From a checkpoint of a small mixture-of-experts model trained on Wikipedia: 2695 steps.
Below are experts of layer 2 (counted from 0) of a mixture-of-experts language model. Rows are named router (the router's row for the expert), gate (a neuron's input weights, with its number), up (a neuron's input weights, with its number), down (a neuron's output weights, with its number) and show model dimensions 0-191. Each number is 500 + 40 x the weight over its row's rms, rounded and kept within 0 to 999. Numbers have three digits each.
After each expert's rows: "comes after" lists some tokens at least twice as common just before its tokens as in all text. This comes from a sample of Wikipedia text that the model never trained on. Tokens count by the router's weight.

# expert 124
router:461558467496486480447535532464512508545430474480518484559435455502517453560508519476532499484547459469525518469556457526472566545519521429563502531496498441519452559417538585436509503525546427580548504463536524528510487457521479460551473467492465534484503442529489497558534527493512573464565448541498522488484484485548433457500412439422465405493542451525463582532579420463491472513559441487497472522434494468554474464425488464503544478478560515435463529521478541491504511459436464529539551480448529426542519485536471551497521508471460474486520431520506502478480497500485455521
gate0:467533484476473489471500541468442505568533548492458525463440510525527478576538479443414504440456477541547480490517479519504488519492448471531514560446488528544533527479547551426569458569518493519582505542523538533553425460474458458534487468460526466475502465501524445548481501495505469514516487512506493499488538453568527483561519430452463464454557517593427579458510512438425466463543474479469512496536484492542503480443587482548550412475491571565505529523524570486449487480443580497568521488459492423470584476517457518453531549485509470502481451509573497540488508516484451493
up0:470514478523446472496509575507489474536475468573597468510540494516407542452502491470592512521574501497515519453505496517460436499524540484531442507551468446434484519554498497560440505510530509505432526467528591513402547485472490566469515541478400556505489516531470456531530457471469557464542457535529538498438486483401551482496447492520476591532450533465554524550431540511514482499525510500438492554498471524554520491482425465493526501462481497564431480494439504496527527468539449537527474494555453501536464521560612532476498485530509473465448505566456480510472458524460495479
down0:466544448433476521555527504441516485513507550498504470466425542540557505492532522575430510506467461541550523451529478558452430543465501521513543462452519442465509488565537520540555519487466501509486538511428438579477508460493486484459499475543517457426531436520499533573551442504499515522460519411488434543482468518421550470507542477523473543395500481480537512556437467504412480485443559435513526529560458444488469489603545484517477457500498465481523463556499516515575564534516472474525539482507544535480477535501476459466546489500534446482556531438542521545503436506520525430
gate1:562539574470547491474456524463570491477573393551550434516497544440574552496484545519498490483545470473497532469540498594467512486551486553529572437487478509554529436513489519533513518514474462538490511538481448498471477476484486428552492533501432493475570486532450446514557560567514491487462451444472500554482461523516500514484510436536413516461536486468505523441579510473488483504488527429538513455572486428537529477453486458498538504477480517461519576576443517460512468482431482539414475446494483464511518550557510526503472519567526505485545459531507406469493514476435539533
up1:492490523495520504499433520511524489507468473545449520471480504535544569514522595475477510496459525482541480468506546575471518573514447573446488519441473470525551555511472488391453492532497456529477510562512425510374501554486504418468511490451527487534482473616507486497521485545508448498463448469532538534509420503544487497471576414587484465532497514483444512447513518551499517503531505536463498464450425489454480512487544493416551487531532501477522503532574480514533549448436480513530481462488489489514516514536536428555414471545478449562475547521583427498509485470498495487
down1:469538560482496489532482534508448476511520483593492543529501502469478444577450495516524539473543543490497498504483505520459448606476532479557524504537507458496514403485419492536489502486550572510466472526525453501511534498457498488423511497447443437607491451462462551539449488495515500409512452542493464476522553528448484534532505480462509571539480484562445515549569511457472540566501470525513442509617508482551506440512543477551485475491541497522398543495460483438477503542515446471466493487565504478515507530473516501550442525575482447532502469440532493438517445401482540507
gate2:484539536607420463507484569512521493565477531469539502559489405487467539503472525512517530537535460495491598419435498532447496494527515503511450553472551585453489536533574487462471505560484546480519470552525450485509536515562412460557456510556490470526519470584492472493520500480529521510479485478526466518477543435540515482542512463565462475495474520491476512490448553455505522483555503433477475540459547486594457427467539460529512465503527553553415529482535518494464518525452498433511549531517528538540470425542436545545448542510461404520493459486520499528530470482459437503
up2:486556519550480519557535531542482531474488488503506505570521458521417595497483566515556507526536475483540564418438525524411550519475474481530506461515508473467454491515571503541454458527421559559530505464456407542592574492540474506467521551567447493465530451555483556520478547487514436478516501531496465446463479541571539436530496522470530589513399515511512531514535549494592465538461494482497533510432505498515448505452532481512511514525494558471538530479514514489572468581540510471520514535498553562455437477501539492451488479548520455540468565466488460499514482543489494476
down2:526504451494499410457464509434598551530456429503559428493445549466563469450481553489565478486495506518533488489560482479516426504520506396465513456490464503513479563458529460544561522420506517435531492564504496482515518518509550496504507514493453564543451483537446524496499478449561451488438525455536494509477519522491416538487488457430601465549554485418511465545463528581487500459488460480542540485499526439496485498553514526463514547499458524530478464491509548494456516502479558420481461561580516519533428559483491525487482446476536441531531504484478485524547494529603498485
comes after: " |", "-", "|", " The", " –", " L"

# expert 11
router:490514463501468467471541596436531517564463475579535490552494506508522492501512525449529537431511503497508518459535487525540569497548523463526456521564467462486463528449504538449520528531528386531544521486481497562555465486462481492542461458486491493428505486519447479527533496465476526494512443530575554472488496475565471448515465470458486494463485479505504535503548417433478465518544505445488490534445505492559500432436458488567490438482529548484446595517458550442466526454455452555557533425465492432560525501605449567486460508485445493445523422536492454470475494498448474550
gate0:502508511547496439484467521518508536546478529542493544519506508505536525491510534513531487481494455496511418503535524501527501510558585520481582509573522532486519545549569591440476480480527500491555505494462498543606597453418402477552496484514504472455543498535514538522590456487559521533485502489578552507511488469459556504451523514407470502474493422479497486514492467513461508466512524526432598483534503492573533516538430461443500503488457484457535457462499500509489512427518444436436527531476481473484495558473485566484414450520567512462435452494503494562502445438464544460
up0:482416470448467542516512472564512471499530508479414461505464484505477474537527509529561516535502506495527558500467463484522492471448472536508466505475528455483464452475431522495516490486548496452442445543521526418497436549494490485399485516562452578512490462470496481481455451497538506497436518495440485452531471550543487474536403499544501475443500505509508480463474519474617484509495520533528470432486440484473519522447450573509519462485532511479515481493501558542398458554486453486503447482477510520540425541529605519584523535523480475580600534536552521434473486512593454532
down0:359425486543488615565400518530488522548482470454494494533561559468502459492526549532485492510489523425516513545440499467527448486540558579411448541522483457499470487513517526519502452430515527492492523493569451568493473510480459434531538420506514478503502449534506494483477493540448534488494437520532509449507532475561456505601486459566517527528449567526485531566467492455513464504491425507456486495548447454542487462472445517514516477498525513529524516494498528491461523510493492428505494561455535465535507469535519583539564456542435483515460454502455489497477461503553487573
gate1:479514493502453492473526520567483455500523472494513469505408518510536455518491549407524502458564468514512480494523472423486495519457461394553534557529449479527476486497560560517435568455499500494501448509451499456584490472464462466514422496500495584440454546517454480495568479414561525456465539543457394524462460440506526454480452529486436478461536482516471491489479481404455518474445506443441454501467493481506521488480486493558508533408453533464491492464523475411513445497539519522524502494468501492506543510563435507384498525550429467515522459509452486492495497533449481479
up1:514529523504483499516533514491518532474589536475501454470484512470466534453486468494567490498488517514486496487489520405494569525520444473563451526463514522563507462542515451494411477455497545470467426537428484460514435520459561480506573633486481541411446505446505482520497517435592465532475512514462459567509475475517517472419502557538542509503471579474481480505452454540489455549457518450542505428479475467486465478437491524508490532393502492561561515441529464496536412541480527546500528473540556503467537469529433478466514513508449545473445538536457501494511535526421478467
down1:439525501467462537494483569421449561504510476499501540493443515464546488475504501515438438456499543564457445449490493506511508581601429506461567482492501507576562451461585518474470542517430492456490485546487530507475501521530501482511496546488532481491436448533401526548556468552509498464498442454470510486492501506532470563469488474517468513454437472517527537613498461468434451450496605482553474426518473507482449523543456544481477489405508498455501492516488468464476475477535482518593498491481539494508476522469514531473542468471411493527508495525437562512532427544576481496
gate2:514527447592471417456481497529519488493503567514471555482497505497545553448494477524531499482467541521502447441532363565560514454515526463418536472535636524503517510495544522467560526525517431476546576437467508506484465526475482447468528455486501517557496512461553532463495443511531529487529515567523533460517529487469492442431455528503483498552513421518473480542487525537515465526529460510513514448498486420472490500482469456534530416477511473412501515519500528480479516522500442542452589484472511493466504478525580516505482465459486490446416506555553439516533448524421494432
up2:476446483520455467491525471511536492443445522478508490559468510538499464549507550532499470515570464519522546496441561414475506542473508507552517515518369485465543431460478501555488490466545546554433473488532540494485507466482539498546522534477435518490455489544421435567543503439579491514485513506445482538456483490483502571540544508468530467447542522507494441497468497485496554434505520515461478484531463502525503456610456535478511592523491558556464436539493500555469480495510534487422471554513458441543500526459472457517521529478575492452587473490477480474478475510641454515
down2:469566468464438576513504532470512534479498548488472471551438537458552416439474511477452498524584558583482484567511546465530494543489456431553465529538453465449474502491587547542468545507500496555490500561423455504460477466523470449582413569512492513538530427455446496487505471510488510461567501507478465443515523530515581505549498437506496520547504463491450526527490479540537433404498532486486473528515457472537438496443487522420525538477460541505530491505542455474518511416523478459542600499472471529529466503536442510478516473497515426496485437549487532442495504531500540497
comes after: " |", "|", " on", ":", " /", " (born"

# expert 5
router:445526503571468512503522569425517459505421430556514489554479413545534519556572529487511588465586474441534548494512503536495548569529524504526447570543442449441448520461529512504513557519527479523552548495479512537515468468442478444547495481472471578468478500481433494506507476505436516444551530507521488504514457480516496482514490514474527440462513468540479592534498435457465489467574476492454533537466442495513529459474504456510518442445579516487485575518448517455477465501447496554509534458479462443543542507558442531429460542453478492470542458558537500422473436520492522515
gate0:536527468426475436496510559423520466493511518510548562485577471472581508498440452473496582495484500457476505521474469562461517483450551453455400583472479441511478492510451464513535496401554453509553522480595513550517610488509474523489410460522483488504531489449415502520518521496505546550467461507576512500537498494506510483518536521449372507552527460531552460430527508510433448449481464479454495519521525435477549502467477458478556474530525566524394530459449502488449498497506463511526456462447497455515507497459489519537513491461531557512522487498465486509476522490471464522
up0:500502466479513412512525474551524521550503467522447513477486530453558498515569531498493573494536459481473454503496429517558510535549509521517514569513534408464562509482538518534528480515512495507473469489544559499451426448547525509473511527412475546545517504478596461479535466550603484522509496456428496488460448514545448441476504495467459482525526487361468503532492400506559499477537451535560509455567542484537543478453483487541484530502486476492466550468518496600488511473524528465554532517402529518481401506508551561405469513520458507534455504491516523524541468488525467485
down0:521542470494607520510537501486506475448485530488483479493512476537523552495504465505475478428519552468541495521520479509459521395506544521524494463568450429480445509583490496486575471457442483520461450497474518487575501506549503481397552405470545495539456427465475483510497559529487587481408454519454484518572519521428431474508491540579460497493570526499480481494518462557515498610513526552476435499488484476463530585489476495463534463576438509494520574549543564498470531480533476519475463468520478479525555467483557529547558515457512545477457533508498493537485547469521552485
gate1:476468474425549448515475478501488518396494552494567474521443488423526512587508490454495449462485503448530548525504516515503516489485445468519542446518459516524543516607520461443515584511437456474524475505470460508485511478464503505496546472435485514502528475561460432532503504496499490490508440473537556519430488470505550490458481533572486495464599531526561451536539530500503463515495535462463484547459477503558502361455488505533537399399453515422447497519508508509545576435489445494475465465482510520505520469585523485523559488511501479514499495464514507531489541464465425576
up1:524519514441508524507550498583474516479480525535474482444429524494486530524485429501520531510445531530592469509554529514553571484550515491460535488494498536426509542447454577505489463539535495525509498461447537538459491470590533577458529497533530540534465500491476489537522525551567526598496465538488495448490513534470489526444507443546532500516569460466504491479535466543508539500571544479521539459502496467496491571535468504433523476494591481513480386440624487468489513541486542552514484471523449495491538516546481507609518504488580582527545487534529533552473552526504548434
down1:503590523459542467460540525538496413545509439535559495499529488456531454522545458474397581524576414466476465535515552557511464464432528507448484520514557483530513467517485424530450526552522516460467610541521489416516432495570514488538477523522530491519466487515501481475456496478432541521468566501495522491487561493426459481546507472425455486550513565511486455552376527473525542562546452536498552547500506541451519481498533501489531546502562468481565517458447475515534510487515477488537500500550507588539485479504471550490488470497470486489568510532471457479523433496509486554
gate2:524565465427524475465527497472492439469458559469492491449499534541486518517471575536479454560454519491496426548534501434484445471507486499443523474482451473432528491442467530494535504515601460502539524563508478482485560514518460427514493425478520449494472494535573500525595539504442503445498415472596558516481582522475467485495469515508531454477453452519484499483597472465475528457486439507492533556506543500502570517500493506417533445473520480504498534546535526482478496454532483538450492404504507474506507521490501478542538566492460495464525475540583477459472527607393523524
up2:435519550488465558504450542483493474550545500478508568540536485527464471455462477570483511506590532485457494540514488521467500534522549499468579483506458480431495461526454513485530492454436505519440502445533450480524530436550557442528494504476481504458481511502569490494498530494528474457511516492524591529459474522419520491526464498461521417485413530580501449547466448508494501489599462486526445511446487507496530491492512475512565435391516474484519427469523477526513505481509480578503460438459639501495571517466507526589506468510495506536513485591443533476479572496574503511
down2:517506491483500524465507469477568482514512546479505496471497473555425486490462446545463515478505534511475545528527506477549516449532484517441528436462479520468533441547504485420492566537565462608490579574476424626509564529478491511494524481497511514494461519562518486517462476558527468543480425538499484494514485471503409556517495471501565423469429514481512509434528438486524564515541441557483524466464568579499551541587503444498494479519506526428510453553440479510576447474486504545488461480448490514533497473537487446525488487464526518535445517493558482471516438577436539464
comes after: " the", " and", " a", " of", " for", " an"

# expert 91
router:503539495543447463469509555488523500536439486539512493501458476527523454527558529438523534469502476509569504478514449514499547533558534476577452539519465500474483573461509527479502477563548471556553526457533528524473455463449504503536492454451503580514471465483516482529553452436412538471573442531545529488506499442498439477538466457481467470455510476564448525493566459475501483515597431495486532507478486489543577465479494450507567439487571488461411492514471585465472558473418487531468507432470497430501515560539482551494502547398463450486508421545503432473490493505447489513
gate0:500463429543457483403543489575364463451501483465584523563502473548442511490583456527487561555469438531524491496474529491449520488486584507565485516562518504491513495471486506482525515548504489538511538535513453609499523522521562517575564501483479526507447522522523452558551638527492513510497461494506465566493513511544456470371530487499520534464504471483488491482450501477526478496515555492457482543496514507515484413533427521525501496395457494441453477433500500546485479485477473515492518482493478539543533544413540515507471553498470527474514470525535441503485510506525513523
up0:488522450510531547471475510486497544553432513496480547457534484497530470491490519531510533582471539480441525511485538580459506438471551503562459566498592532541473485445493497525390546548530499487534521506543456519545501532443541457484536505445507573526481531550476472577499541511533422519512447497475501491464503563462545487550493553468552440547494497534518473510453489502427539428476511457494466444492528500528474538455461540532572522497479463475458550410515473539523488534600448530441494469470511545440512549395514589463495500408503471516489487503548517482533424510470539553
down0:492507522605457543441499593499539517528450500499515472420430502481570455463567590538533521465482495537475500470502462533489484522473533520554568492504436589485519508437486475502465535496488476388496546494572425474498497478471508479490520530517470475522541480539473481485443402509486430477535573535506473484560527575475482419468487535535549530468468458492477476568403460510563431434515544509534518493455464473453526467468509499459499533435514507492487493442535458575449540523440562509515479539505485501493522523522532527534456512517445520504519453474500519554494474524447489594
gate1:540525486474510473463517479450436483475513376517486514509457487559525537476526467456525545499474421499510535481516449516476525390455526518506449546559496534491492570411527520523515541456546456534469416455493533525560509447547486501522483485467478445473573481495469489507547471392451495402498528442539516484522429432525480491502501462464448497473527435489397548497511463491430512466481592491477480462438497467520560472503517516552547442446522527476467537462477484490508505453474491563501443545490487467503547464572479515486546505581572504482556485443509466444512479506547469493
up1:568523526529531449564437536472424498488568426523467470478470487519505542445521443466456551518478482502442491544536460488597537446466510549548428508508495570550481555465514467461435438486483516460498469534501465516505538501505496517459522497524527430518616455529495498433476375452526449437514494466527578492518495451525545540474544493462468496537494484513470474488498516553471558475506505510477532445463515525442476450545422510520571522550512507505480492499510436490501475460470467487429491472529460458505473504524519474492585422584542487556484545481385543490525462471525475514
down1:476510453487569475521467398471466507569530474488511495424490545490488494525558525483518499489462537504474505562491530446473489499505515467504521434536384441517551485512542563540469466576509490487581525507492526528434499554493522426436494464460536497517521569570475453534495461570508508387530467499620490445522500493481542491508465469496407452523531511510558526498517432539515464561462508467412519447534481542575515499465531457477452524464571490477500582527407454505507517479519496504531476468514490552514553587460528509460512429496453493520495494493459558491472486479479481514
gate2:501477534548523455460522469465600448469471498532531416501480479443532493479579510520546505448504499462480446454444456464468538520514494493477502508506419452457539494376531523545463513463507442472549512460446521536446452484446547480428453513550480547486494491521534574500532602563505491522583467499513530428462480484492502486555476526445463521498505420508448455441478481547485450507440386494517479486401520512509530547499443435521479454471473553483502471546507526433573481491554489493491484559491455477535526516516481505484468546474447520512556497503522565499487502523543535581
up2:453498420469446486569517475468488526479450477468479526483466475525531494510447512579459440496495510568521584508483472539465527572444539490444507469467499498484400510525528506502565531508446532557479497510514476444511465545481460529517469498559489459479452449467483537482494477511464474464519456550525477533574491512540477507475464501494512535533557534473542513598539523450489474500525603514495516555514469501512491539467521507529491561528523421436556591555561562532493446497512572539509595465539419571574457459446432509556530539515526507431571494513480537524515525547486429499
down2:464460499468477503485437493501508455483472475466547569483458528606559483544587547498467479548531562520513467450495554488497512568468472541553565597440484475494568548492468500590574539514526591578497515493481548502565587513480522532507538439526519462441495466525500531583464471483512485470531532456542514433606477537521490463472470497545457457480518454491470484496507524424490474448478483471474450477469550526524485515492514520531499489507494524494510445424519534524493470532479500604460473471509439488562558513540488502511502550522472577483546486581545456498534528508535429519
comes after: " D", " d", " R", " Th", "D", " is"

# expert 52
router:483582469567500488473521542420577474510457511516541490549500517524538508550548503495540537487541485487511538488542447518527556548519499433515445583517425501466494579481532531497519499534536474561529547454506557532524470467460486491561494471437477545472514469495507477581551487479446557485567518523560502431466457423528434452509513464457440512449533458533494523477557467437483433459567435473470534551486529465574496458502499410513522443492531519496435525501464521451483559453475424516505533455511457410504524538546475503441441542431516503456526416542525465491473499509471491489
gate0:484537500535489485495500449478487531511533491413514519510427363567455543515510528472545549491567477404577512467504536463431523476460490445546507519491403454375449479530467526487503535534467518471471531500546492494625458433570528541559506471501477517518493503484526513552547465493500470495484504521514456556552546475456470534558477491523516521546517436496470567488503443439489525497558505534487505554491477438476513519542409446491510554535531495537471535507491463454510518449482483528504507506515526491544521435472461516468430507477451436415462476538496539462477429524527488543
up0:599484524539484452542560549523528461514478480472501480583525481560493550538458538485546521559513557538493490518566460536507469492512498379465500529477527508501453454500475509477554513543507526555492518483533531489404516477503483577551479566518556521523568479483543504528420564503457512436496512503553500611489530573449448465430473449385524520468474566475549477470484575513434507514458544596503493510477492484449535499472527493469464489470526569532526492526582478487481524495515435503436552538494470507534493543501445507489449606485538482483527487508486493466479526511507484449
down0:490484474414537511476470485427519504455514498500455525458531503563501493479472498502510457551549493484498489462570502428504462541491517552543540496610518574565555504479510479445484409515527482546510554441481568477496531537531417534504555486492494443490460575440465521426543468485538498557478467477536527459462433430504490483591485581558522457518532477531535495488557513479469460566499471453501500515506525517539540481485519475517507551523490508478562520528538491553568452521501515559466441499470587400471539526530550501506588383559543513541525508535500533486472475458487485503
gate1:470542485486479507438527551484550502494517504522511446477496541460542462486518539426546490456511481496525550494511458535473494471533512476517484524475543491494492534477535568443531598535582469543517567478488589511471410535397449456510466490447469569444508488469491511542472548512496561479556494518472542492402484462495434454526493497470494443448471589554508507544551430544455471519538495476487525522502441474504544474477470444479487431550480567486441505524467552452501537469509535528547500446367495514500502549482491479517515593451508524470513476517546510423545435500501423539
up1:494561544452539577530433537494554511483552538460530527429445568420558494464491494506539432497532501547444506577444475454569449466493512499473482512394523539539505503497537514441480523514560544448504530572455586484415475548481407466464481545446481534448526524475563565548456525527474482519539549493521460483410516530433467469514566493471454481468469571467541413517514488547481484471501500519507567487545508488513524447536506484439438511565421503552437442474511486489496533485542462504509494490465541522458457518477523471499539550520522535514470526484502508530564498479539479492
down1:455464553546556493438482508489453498463463483574486529479428514450441581534521585515517520476489476438526450527477498536477520592407511471526430500524457476459502537473554509508509526546461461501477539504561424576521432526554509476521446472568513497546520475492490417475452463467462504501537536574571484504547481479478575538547509539437523470497535446524482546537487578480495461484534564397481403542469493516501546544540476542504534524462520523501480483497455533579531465469411516544459549491511493458459458500508466485461528454486433471477542528507499509484451492540454511555
gate2:493511550546524492502515476486532521539503494516477533514469505508493504486463571456538450495559572501491546458495471640487608482516451429446514502485450503462440593467524475555538611503472493501518528491525563533486505529559555478520483491521506513444464465487511522442529499526495530515452495483511564438523553476498505545453454413459524497501449481572502498496483501482532428464589514483536436549491480538498507479487503477529514532532469465490510542555571526451398519517405467505543473408469466460479563408559524528521512498472479478484493459566467425499451459453486487473
up2:489505528493539482513510467543552599482432502511505506529525575587496511517464549483497524558546569547505506539467510520489605455515511454454457544536470469403492498449491547553538539453451542465551558489441566478529531529470568488589517485410453541412489530510540560525530484484476482555455499556515522455476545461506591571413540486488501491524456477485473487490601513546545438475544533497480456555505478575570490458557460574488519516464493498490580494489518481508436518514471528530519473505507516522483472532519478451586462514531506511473476506538475542494510509460504526539
down2:494432559506571465497480511535544489575509531542574448537542533554454423609439554538516496513534479474532485522504489473491518540503581449474546498444504436471486460577528515476510487493510576396466516522491461510570543523495488470488562618520501493499505519527546431457518492544448433433423554491491524523507519468521512550465517486478445490470477507472515477498435504482604499411516422545478479489557524474445485430428447496453509540469505508495453546582541466484480538523468516460533512462490499545498478454500491492441518531480506506481455466510489468525503510432488489566
comes after: " L", " F", " H", " R", " l", "L"

# expert 51
router:476508463546502487480514542445568503522435477502490462546479500540550487527476511493571512464514470461553585421504480526509580533527539431507415596516482477442519537483528548428540504522536445503509558453506552515526464448485499477525506482478422502506494415529466471585516479451455557443570444520532519435474513453467456525544487490448491481449515443548431575514515462434471461490599437441490532503455456505550514484494463439507520453503534535480442519516462526459485543459431451530478530507524470449507549535521494527464454538452494526464521419535531523514414495494451506510
gate0:550518508543463494458532459481528479474562537467543484540502466541542534524469457535426543537523423411529515512498530486470492453430501495506537462508401521545514517460546520520465528491515514496562470477558501502542535438505516478495581503485461539516522506499527506528486491479429420567505443493490476504455497519429463535518498518447499436501568505540404532440502478394455495513552418514503535550463459472488517477476441486444512512542486479516462541540492447483446502444471454449455560471480530367536435500439526541449409450480462548480454485473509574525464490484462528525
up0:524533531490531453514510520483472530519507498467481513497555524449541531512568519503508508462476516523451527452505552487496529555529608427506504480515450512517491562557482531462549509500424531536537490588476509520490548480541481498592505522488496464486561468463553483454418542519548452477529486530553470508554477485512514417489503490497511580433452569535574546494398459535556538551528556496518518514475557483560458497528521453485485545538497466509548505419522488489470539568506514553494393479491449470450532481548503399454480535450535526467555520506526425515565463499453543417
down0:581444464486520462464487534507486508514611480500541514522539468499530458494463541476528461470502561492601505480434448429472436511456466524434484530526459443511518477488463472476506568466584507527507524515470597523551492445490520434525519433490508490492540548470542525532547566546485501495470550567514549546440495477510434488470471552492496427451534521478493418481509475528493476507453498550563446475498513551463541472567447507485493504503515447479442567498447536573433470500522432491506489517470595601499499521441516467452443540490529475469487542458534511567533522477527516567
gate1:553534519577491505495463554459474539543515405458553436499468557542621483537552511487513531473548508449474497441481516530538501502495521457479443449539488511574470504509445612457550559524503511566507592526474502498549499522447510509557548565396496536548599492541494405526441445492494445508542511498476525478504463460503483452430539492538502521479573531502508505458549489497505554487461496503484471505531496477521537538495434455520506391489493451503489508482554478444482540495447489472549502506434496561439483495526481465509455567502554508454437472534506498526550504518549496478
up1:475461467468448486496507484455443558499477435506488471531449571578605435509500483569484545470507496468444487500423509451467469576452494463555502479520532524500442499523591629500513481509430508488503498520449504476562525531478513476505529484440468469497459522527533500520492403411497515544516513446493506466456459534572560499429455478540504473472471459492497517461527530457542553507483453489503467524475479476512528552538506515555500524450467519477583501399499464478491450462399513557579495477422476527471509522486419458545481537481494465483465493466518504496524492475474476403
down1:447507447536458485492529501435528512496566460534490534465525509477576510510558558525552563508578465427418518470510509471507461539472488506484519536545492558481545463421509525439479554452501473516552475536532574486539541458533542582472574504492481505527503546545524530557495477470454396484520560463489472438577476490554481556489455578515548507604500437496498457444501466494507537498477543464473493499490560483471469526488506477497502462473515508512558501512470515439479455505461552553508439532443528498428424455492463418434498490527485480493492494527423531563479421554479448540
gate2:474595498524516489473554548516547506501511528509513540577513519534459515422487499542554477466469392491521464551468483498516539571545439429470484532482508481407547519501477550466542528476454471514583540487492549546541481558514497495486395525487487465467486540495541518477527520508502579482523466457613502422481532489532508507479572522477497504492528508514489528506503469509633507527507504468508524492486481563536545438475537496491539507468512544562525517486547516529604466602448438575465499494514411529511526548520543480511455508521461550486486474535458512498577530498579529503
up2:509538421473526461497558463502485536460545520458502560565518513481437538457469516484564463478520510469523453553489506518469552576506414445586493584495509513451545461480549474475538525496427497495486453528505509516614547537471517533538439541483452424496497508524492554504554494472425553451464521504559504480546565471516483521511487516483530495436534499550459497481464492472617479526581502511500539488484483576491543463485500523489554556477512535599521514458505496561504503534415508571485517520568477530476463582496484498511463480507475570489563488518414521472527462450530563529
down2:487545489519497425530501450446549552570454479500505511521473545440571534497456532497521475515507418418508500548490484603488405534501549508509465476475429543513532512587504478479474514514514510484542512449531518489426518408570512552532557495540522408533472475490484455529499488507485465546445479457430492554526490517522511546506506520403481447457509623514501532513512509510548424450471519485578454466548492509468451439477443551502500495444450466600493496477493492512526495464519494509463519476435441455501427502480457462523419515462542478496470446519458533476458533483510536500
comes after: " F", " L", " f", " l", "f", " sp"

# expert 135
router:449544464471407456469563531432504522561489418532543464554504432498501506548499487440528544438538501474547511477531509508449527507512495461565437528509486446477518502481544545465516485513502402536564545487519500544503517498505467497527437482499498517466521469571457527577510498448487522503551473517511495517473476530542433476569430414463520462499494479486474578505571451468523438514502508462487419591498460506550525453472465462573474456507539552428469535540475534431433532417457494508557523474447485464574553471546482533503510531473479494493477415526501459430469524557480479507
gate0:447467451527482530487414538490498449473523537465454525511500522568495554530536558504529522446564524486533485521490542508541505533527497461569484442512471487506465541457475614540476510531531472603472510527574537522420509478469490493565478444486459607481518474579534413521575504475539519451552455505454531459491525465541440437464514496419451535448574542514481465456462533490503502425492544476451441519485492460520557567469474514528516464473563538425481526499512521533495491439506521540490531465513530549506530471516523497482499516530487514525573481453553466486493503615547478555
up0:561453493517481499522529510453595497437541499460519449486507544479484459552535537442626459509468523459575508464465520499467468545517468449489522457525498514399477470443581579558482566474543550490547495470517421470480512485520451458454454524556471525572456501440531463507550523488522536492470536445507455573489421530486570547545414556565526544491483517489523513483426533499482431543435486512484503568556447506479547499547487550519498514455452508543463481562499456446539460527528409543485561459510492468510510486483506530534469562563532484487512502466496479508504487510501484470
down0:443570447438489531474505552550491547506525479523506470442527483518548512452510480530489485447573525492556505555538527521507487524519497494513507514538500488540478442539553482503463443491536397532477494529477556484467454519561514562496532520492447515506478481541537507470420538484458514448535536493527469511485460532471513464578576570433509500527533565494527483462535477521489487517486460472515460428509457480518561484455415469505494506440443475456491547608543398513476433486552497428467547508482412540539527523552437549531495445461435510490443477435560610436514494477526496520
gate1:510555500498516510485533487462548481556488541506437505476541498531449484474588589485517483597482501433550539469472524525530517573542478435464504510531499407482544458448487538441517524546590511517576492505454496529487461502445503532456531507509439499467493420457459527444487539498455478504507503511564591367496546504437549516565530518513556513471435487502501500528494504517526520471495517478437526494455470460518590455497494463494527531403447420496510466500540543489512496493558463500489577549523442489470569535482385451489483491537521494463540501493498505513461458483509515561
up1:536535511506497515482527518528511493549534546484531494564561505462449565504480546456575454547526478520541474484500537489621478518554428479529499512414516489535590484540505496454529450514519442507609530526457487538516481507434447581480500512550444493494496500521594532473511552539543512487469452517490532460531531494365504500517477439428491472500435479473475495530528461550499513485505498508481546522450494467568516474541546498445543462430490471464480521442503482464492450457526573483524526512424559560449574518459411510398487485516541506540442491519481467488468498479542504496
down1:518505559458463521467442483505517471566524526497432408536533491486508526483538495525504532515467509518488469523524486567540529487495515445510593530521485547453471464568420542477521576496538465422511461474462476530480512510525509514493468581565483441526493458411497520466521446488521448515467480454518415449481410520447466484481472534444511570520469464425596483521505547498485467492570553482514482543490586452548495423516556414584471495533491563483531467483547501493451509523430483469514508493514534484457530455489404528459512527547475516466513566509449473514459570467504542466
gate2:517491463507445493492515526477509513497483512457475483443489526526489529543507491560452486540480461550465495479504449558580467492471513402505557495587486496502500500443541543519568469493569529535493512516524561506577505447482535512569486479537467498522495441544502473554487546502533524467615500493524471450422574442516447525520485544396506518527548505498421500534414501425519485420533496479477455465554496493407552483522465466553546517498473471430498440483451588473416521472466519472441480474505418507540544511540527466489471540420465497449508483513502478537458465456501567489
up2:552555551516430431490517530469524517470455498509501464504528513417458508462497549555483548465521504512458516548474553474434479504549474538561522524510472547550491483527490444479502525477431460468462501445499459519545483520459446458526585535574537514487590490545546488472605504529516512484491517522482565461510484471392462456466562464580438446468512522506526461581579474502457490499533411512525466512528499462568496476522550527568534440544520524546487451512464547443523484415462484496538475400445498519516549469507497519452488530474501476508451481513555532462483484596485467492
down2:483566460464548531517517564457536519477453500514533550565438509466492460547503524542517495556459549511431529518556418522467495492477441518428459501496482473461458536532501548461535469511532555449555504518460462521548480466534490532547431542535533512465532496527462471489513514500512461556505549504567436515436461485550455472496502447514542563550520396469437490523419499449514450442442534529555462599556570522468470437493424538472496456485469571532512503522472444566434505515448463498450488546525511496541516538465502505567481443530435506501486508457541429453486509533514553461
comes after: " |", "|", " in", "/", "″N", " (born"